python train.py --n_layer=13 --d_model=384 --experts_per_token=4 --normalize_top_k=false --vocab_size=21512 --norm="layernorm" --rope_fraction=1.0 --tie_embeddings=true --init_std_down=0.0 --optimizer="adamw" --beta1=0.95 --beta2=0.95 --weight_decay=0.13 --steps=7130
Below are experts of layer 2 (counted from 0) of a mixture-of-experts language model. Rows are named router (the router's row for the expert), up (a neuron's input weights, with its number) and show model dimensions 0-63. Each number is 500 + 25 x the weight over its row's rms, rounded and kept within 0 to 999. Numbers have three digits each.
After each expert's rows: "gets" lists some tokens that make up at least twice as much of what it gets as of all text. This comes from a sample of Wikipedia text that the model never trained on. Tokens count by the router's weight.

# expert 8
router:543477475467485490484526522514439517556473537469476509519544481520543533522493493497431520555536538479484542524548454486482469497462534499510525525531480511541457493478501528503504478532439481
up0:484457421495507492473539482484501503527506472509441553477480506493508516523503516490551451513531521533515536523522548524495491491520489588493522497503492514521472503440480504516528454475506517
up1:490475493510487451530479417496519567529511494491447489496464473501514467498484509457479510483483475526476519546489535506544517516507480471515504493464469468524499520473494487503508516506465504
up2:519503542472505509506499513488514514537538483501476507466488506500502479567519506504508531511523478483495503479489490505479522516514515511476505468473547492511481525453465475485498493504517501
up3:533496442512490512498494492505491518516508514478481492505520495426465536533487486494485519509504509534490502501500482491488448497524490495488515502470503507509467509435498506505519521485489464
up4:483485496474519543512519512493499497560497456529547514475504500486528479492502473501482478508475519514474483486510490493523434530494518549436466512492536413510521564495443485524515530502481525
up5:494533511500497519497554506483482535482476502486525499449515456561482491523516518469462479454536484547509496508485469537505515538486482474475516471501516512495459494482498480528509502498491507
up6:476504526504508524529481498435517516562520483511550462517496475481483480471544524527510479482505479507502480462489524474484504525473507489478465522511485471485505486521516486508494510467470550
up7:461514482525513491480530487461482513517471505559456497500508477469556468532444474510481507482482473512520494500479497550504476513495552485453449464482530477500460536506509504503530492517506490
up8:487511471520476495484522484475535492500521514475494512500505491438495494522474574483456555506531490492512521516459529516529487524538501516472466459434513489551482485523450431485508525500502527
up9:482495507467491521480486513499491495482482528460464524482478480492465511486454523483529505500520482479528509526509477485486438513492532473523525500484491495554513517560464501496534458511457506
up10:473465495489489473500485523504482457511489488463501519523459444533525482559545543496493510496512511495538531527486490502445480507485468491456499474476530504552485526504503448514506500528524493
up11:534504460511479489505476512529526480475517481499535476460515461494470479506505546459472503519492465517510523516465522483509496494499485527496579496489530509512477487494445444540484510510515552
up12:488517499539491493492503484490506470497477463456511517529501486491467485494493506501484490563492502516551514527460504448582519513522503502482509507496545479520493477506533494529485507453477496
up13:519485488513490560462468478513489480463583494515489523525531470496529483560503507470529486505516501499517527498505500512533512493503507465503484489495495482514492523436460464501519491517527506
up14:499522498510469522479531510454493541542541486466500493481496508446523519498505506474516514483522508503490502526489504530474521521499502484468504493501522479501462496471531493442494488510536555
gets: ", ", "The ", ". ", "the ", ".", "that "

# expert 22
router:496526504514469495521446515477508456484491506485481534486563520512531475516514524499566536447509469487494486521495509494495475476519497495517463517495552482471525493538508515522524463452524526
up0:498567457539516522527525510464507474539466499479515491495540490511536484494492500522501499507504558486508464511494489528480509461492506434475553511503492495496492477527499525543540552500537517
up1:513531544515480500508543490502471491490485529523483491506493482433501484488507526488488464507518510543499445499474516493539529514525525482506535453502449473518470490527511465493530478487487520
up2:480489514496502557495488449507490499497474472506468466515512464509523535509504486482500490546456559486510506487513480516487530486484444523507528505490528489491446491476492510470521544492434503
up3:499529458527502509473531504495501514539478526509488501489530500524500521508514515496514494496471526491541541543464475500508486522449513448458533478503527448504495507495510507485496476477493508
up4:488491486520477516493518487409497517510523531488524502522500488480524517485487500454476490517472484476522513541486483466528515536479566538494510496502479506508483539450516494462538527482470497
up5:548459470480482474476527478522503536517550494484506471506496476491524513487512479537527534507514518552497454528476477501500521516507506529520482505469477486491507514472488501461477564524493516
up6:516493498496534535533518522514505512470490485510498500501533487494523518449471505514498503495505505514513532505502521492466515528481447438470518501503491509494481501512487457533543519504513516
up7:484488479528494515502490440443489519522479479493521532502535514507538512482483487476492437524516456504486490481495484507485513499524519507447523510460476508535500504474494464493510486511497515
up8:511525558590549483486525482499429510528515461505486453533504511453499505497483515500509444521519494531474512452494482500517534498443502467471499491472484518445482551513482503516494460505495544
up9:522557540534510542522513497535505505496505482531515458480489478484539498499490502448531516511507476501525527493486512481460439527519499508508524469538520478498493498474557546488524466496475496
up10:536523528543510500510478527534507503533515461529480437434500482485511492506490470514494511503452477513505514509537517508494468533503475485524494478535558477477496511471454477507515531522511577
up11:517508478510454474484513462533529519503574480515503476520466503494490510480519501491512499510455484540469539494521473474492458481495503481496513482509487472531477521494528512486477511527496494
up12:514526478518494515530514475464473516550503495497561490560502501515489490528507473431489533482525467476536492491483537450560492516491473519472514517509530489549529523478471492502522512505515440
up13:458462516473444507481470470475494496492498470471513495492453489522461507517509493533525482522504473523500493482504489525443533498497447485550501445538510502502509533476490497462459491516486516
up14:490516461545491519487485485542481498557506508494482530476483488511492486519469482499469496534479525516487519522533504508515472515507496556448534503536496463520498525487474479515532474487444507
gets: "-", "a ", "s ", "'", ". ", "/"

# expert 17
router:502485518463492489493475470461456462470480470525530536513493503554541507494515486494533473445504472550490503515538474504521515489538478502489466522518516491503545493528537492523483483430469521
up0:510539499539526469527493505470555494504519498484499503490485513499569508451501521499502467486453503548470501476532504475482459523478523501490484502484511502518458498508519500477514539505511487
up1:501505554522530506501495457510503508517491454455475549443479486464496509519488499477489485520514524457502499522483456501534506492483489524494517500487497489531476519518514509515517444486512547
up2:477500492552489466523527508518486486515525532466528502553465433498515480493500511524462515514503497546526485503526564537519488499475500504464478491515527519508509480488512498459518462457547518
up3:500490512534476557492487470543469493512524488507549545531481510514513489534520544490503483508495516520534460490506510486482514515475543486480471468459536491465486505489534479466505492471489496
up4:525497534536479488536493502500478497523490493474492528500518525483522529529509460522514512475488522491523511532506485464488470490484477538474490499501496466482490527474515503492523485483486548
up5:485528471566436499498471516495526499482541492535514500523541534519527495514495544486509515510502549439546502514481542540491491546491493475467503485526507493481512482469439454494578479534527503
up6:504502498531514498497476467481496505542497518474510542471459472494492531514524521511482469525495487490524454474480541560510512530479534471474493472462485484528495476545467451545529516482524527
up7:494498490507474492496482490513466520487514505486520488489459466527465506523483530490483505515446513479506502453474509512524494532463486531455487507480485538546474494459492517487489505483465454
up8:540462473491484506504489494495535490494533524483479493494502517493526555474484503489487482506477525510480488525503565454494556526467517481488485484534513505516498530497516494475507480500465478
up9:513457489468441485518506409474543533502498433521532490519471472506496545506506489475490477500525476482490508522503520518507493515546514518533539492467521427498488546488489504499481499495532489
up10:489456466538514466515528456483516488454518467503511488499497509513522498540491484471472491477543486486520444548493514525490486499549495505488507505512543533488474514478468505487522478478536529
up11:490486535539489495520515515490498525545483521508544513494515447482486470480516471512460525507516454517518497498483498540520502524472499473497490501500467474518489515494495515485484502492504493
up12:500493517506497522564485519517468525502502511508516478454505487489499526445523526491495526490483502500550513473484498496505493500516523474479539436544541499550504484484462447494508483488507488
up13:488501445549526500445496532483441474493511513513548487505485515508482528532506524479480539504483465522521514542501500481491462509500495500471481514510521480496513494504500467492496483505501486
up14:492502528480569526526538488513537496498519498511517542498508463455524515494514484510501524517512509493539494576499521487471463512475459526466513514449468458534527497497509481540503483477502531
gets: ": ", ", ", "o ", "i ", "el ", "es "

# expert 11
router:544489531491516530492524474506497516501502503435491500531543461490486502490514485464408504570460538454498497498506502494502503526470511510538543520504509506504541458504465507474496520541451451
up0:470556490509487471500505517469489545478485520539500494487544502470472550516480483500520480498492490496504519480519476502488483527523477509479525491467508495515479525459521495531484464486472522
up1:505493537471496504489473532548478502509468500544521498485498459462499487522525503534501476457451476500518532476466499513499498538503502504515538491459522458491457501464559471458491553486520495
up2:515521509516500519501499487516470485504490486502507483494489488528524518539474514481473522478486518513535483539489499529509487498485497521499538490513484472548481524468504466512487489508479521
up3:438540503538469571503489545507509507511483456518526470538491501525468485532506541527507491479472468530523495468497439535511516478460488520499498508480487481486471477468533506524518450511495474
up4:485474457484496498479489482517493512499527450503479559531485503468465494517518565497518494496516466476524533500479457507521495495502491507487507443448545485498511504481498527524517484536507489
up5:530497496530493481499527491495522515517509500458516443526499492507465504494482488489496488486506489535589479475522535541480487523484484493490527472493487523483496512514494493534515501490482530
up6:476513498501521524486527490494468508511525524515499499495493530520478484497525554482551518495517510518557514534568449505542467503505500499542489505537492523428523489504494464575497503473584507
up7:480511525534505508524500540516543529560454518485530490471471486476512495477498500531481528491472521520512497494475536545516488501494481483502514538510525455522487501503485509499487494483532483
up8:477469484514545535527457484492497510478511517491485485527495499447495462490488515451525477499497499476504503480505507504511489495490530501500471478481528483509467528465492473517510495478534524
up9:510453491539530506496495512512502497511526507469516487505494502493468529498520517488467499506489486527528478489504505468502524492500480491481518522466544509493512502477498482503447518490515542
up10:493468488496536515501516443453491539497516466501498488549469512523533496501451498503513500515492496507477480548526522493502521531477516442478510501486532473491505508519503486486490527499509525
up11:551512494521533504483498486443452495538467491519501489501475507513506517517511500482493502473483458536555501441520475496474490503507488507478479488509518497508517560506497497484532510505514478
up12:515553490546476502502469481533528521488509482519495518521537526467497496534510511483517526503520500516493499488487507536479514502501478495497488500502533483495482520518491531543503516508523481
up13:500519519525494530542560493524480500521526469466526499511516482443531527484492481510540481521486472499508451475492502511506491498520542488492447482497541510561519547463492530496457475458490530
up14:481471517466526531489502492505490491482513513537469538488512481486471477508506527532551484470448469495504510482488463515494507494533490554458514482525493492511489495514515487495481515515503473
gets: "one ", "a ", "two ", "it ", "three ", "they "

# expert 27
router:529541483492542517492515505530482517442491528517522500473535506485517493486476502530492497458529511549489488468522539489428499505497503482485519480486513527524511473483502504525509499458488512
up0:528502504477463515543490491486541490495496473493555542479486503542508507526505512470473483496488460479491497506512462503479438521498486471502513496522491470505518525506500482515541547499477491
up1:465456497535459458492494509461471469507494528448488528526490500452520526513500505458474497541502519474527467528527513497530502480483489495480465520517509490533503501464496430463524464536513480
up2:480472501536493520495518487491461510530504476512508517521508483529488487489511520478504515517510505539568535525507524477486505482439499552476492480508511492507480524469486499516515479525478495
up3:501508488503543548513542521508492516513520449472508559553507498474470490474473545515480511481474491528528558512460498516461507508474496469478507472481479504501481499506450489449523476499504511
up4:526531472528534469512454498473499525529497535482465503525509525511530509506509535517496482506549514500498519453549494496513460496534474516489517502454542467512503484498498504514509469543498485
up5:500471495491449477500521466485524525528488505455553529468495446495525462520462503502472488497505527504484552453515515484575512492478507510517461501515497484529520533488504504472554483517467511
up6:553476547524513450483525544497525553530515478512573516548491447457499480501485520517477476521531475503487520506479527521491467525500475484516536494549552523514505462460506521466515520485493516
up7:535501456521501535537511492496508531500487505532524499518481521501501531496527502513467490501498494538509513500475521488531459493486514462468507502477474484497482478434487492493543510499528498
up8:438510461493491519461552512445507503515522471480490502504497525472520500511506525478497493474504486489516507491512496474515490486508518529468561461454509502516485480512476465496504513494503540
up9:472509520540475490511490484518466481523547507498470476499479515493538518534507513463494492513515518528540538517460494503497485575532463513543524446483524501501485503483475446530520499492530526
up10:500472495508507518539570539485489512484495439467516515497508456474524483522491492474529475505470504556485531508484489537469488528531513438531487516472488490530502507492503482465507514472531542
up11:452528504528475485490495516506506515525527532440521484491479486488492400517493531462479525512500501502488529518500535536529490505494526507487536499509500474464532512507496518487486482503510480
up12:501487473549498487484512519465470548501497487483513482511437474476544492531520485519482479524508454515518526535472507532540512541490515498520479517478466494513515467454505465514489506493509484
up13:489504497508490499478502493466491464503517486504469550432470470488479513493500536532523479492479488519536515520491471465519467532516491502458512459559544485528469517500537491475486489545491515
up14:510529566530499526480495488476532529472514475473524527539529444537544543480462514512479538504536507479492504468470502533521482487504521484450491506519537511504465512507495464507534470482500524
gets: ": ", "; ", "y ", ", ", "out ", "."

# expert 9
router:516492542500449521485523510525492545494489517497571505506525505497545501513443492488449522532540514506492501511466507487471526493436473521461501493509498496540515462495485493487502497498500544
up0:488496484494520520502490500464525530513508521534544531530501511481524477482455506515503480480457486520474492495528553519504474513493506511500537513487506488514509536492496485507525535500484495
up1:511549534458498540506506522514494520498522463497526483495491525487546513473488533479491484515482501492527518519497539489508465535513533485450546471527552501514483524487458440488523501486474509
up2:546476480505481477537514448495479475530517505472489537484484496523507487565490496457495486532490455452501489508499514495548497502548486521499507465533524486494460507483496503505512475498526489
up3:488510483506527533529472437522502465505534517474505526470497520525494501516514514430507469472522491496507544500519481470493465482555493512500509517504498488517485472526516510517517509469472515
up4:486506499552461511471536491491509503497495497518483490483474520470511520505504479502540521517458511494497501480474492479518485546528511468488502500506552466465538559525456476505473491438485521
up5:489502465538515478491483500473501499510538465503477483564484505480513503482449505467494479493520499533508495488496504476499449535473497487488571500498550512545428468495493480501524473499503506
up6:535500498535516509470491480494473506524507514505518509481536476477544511517511512527465485556503521471489463494500506559478514523480480477444453509453478480528511486483482484486524503494503546
up7:500521519544484549511497517496509508498495525475488497457505505450556544528486514516511493516526511481527549539511521509512478556478488526465537487484535495539498523511477491528481509483475519
up8:492481498515471496467498514444537507551567473449487521476511445472483496501514575508498497525510476488506482516480494498521516509504491503493536447512528503547488539518520466483503471507520498
up9:495491517487509507571533507512494501530499475503493508480470518511505503516513499504474528477478483509520542474509498554490480491501502486522499507511498492516475485558542456500507498490506470
up10:487499493443503498477490508512539509480508524458502550474523508511505528494452455533465505518496513499496480475498482558488448532506477498525548526520430465480516522518499507486547491506491480
up11:516504515490486527510517489490492519531515486488478478558472500456537512499521521504552437533486513496505478552495529498530470538517484501520524471504574527503506528510491499511518483467479472
up12:523500483497495494534491543534520432499489476502504509518507518495442517525471538493518501506463485502464487476492534532453526504585508505519515485511482504497472536537508463511522464509453521
up13:495462523506466549503502454494588513533547501481531542496519522447532486503488492480489532507525481483542503555500514496520503541498552512502469485474503480490487493515470503503491481489519444
up14:478500474462532503523503497470518493519485479497491521464524493498499501470486465530530516505496525510546519503506564542533456508479511453436510524508486519481496502487474504526505506516486505
gets: ": ", "- ", ";", "°", ")", " "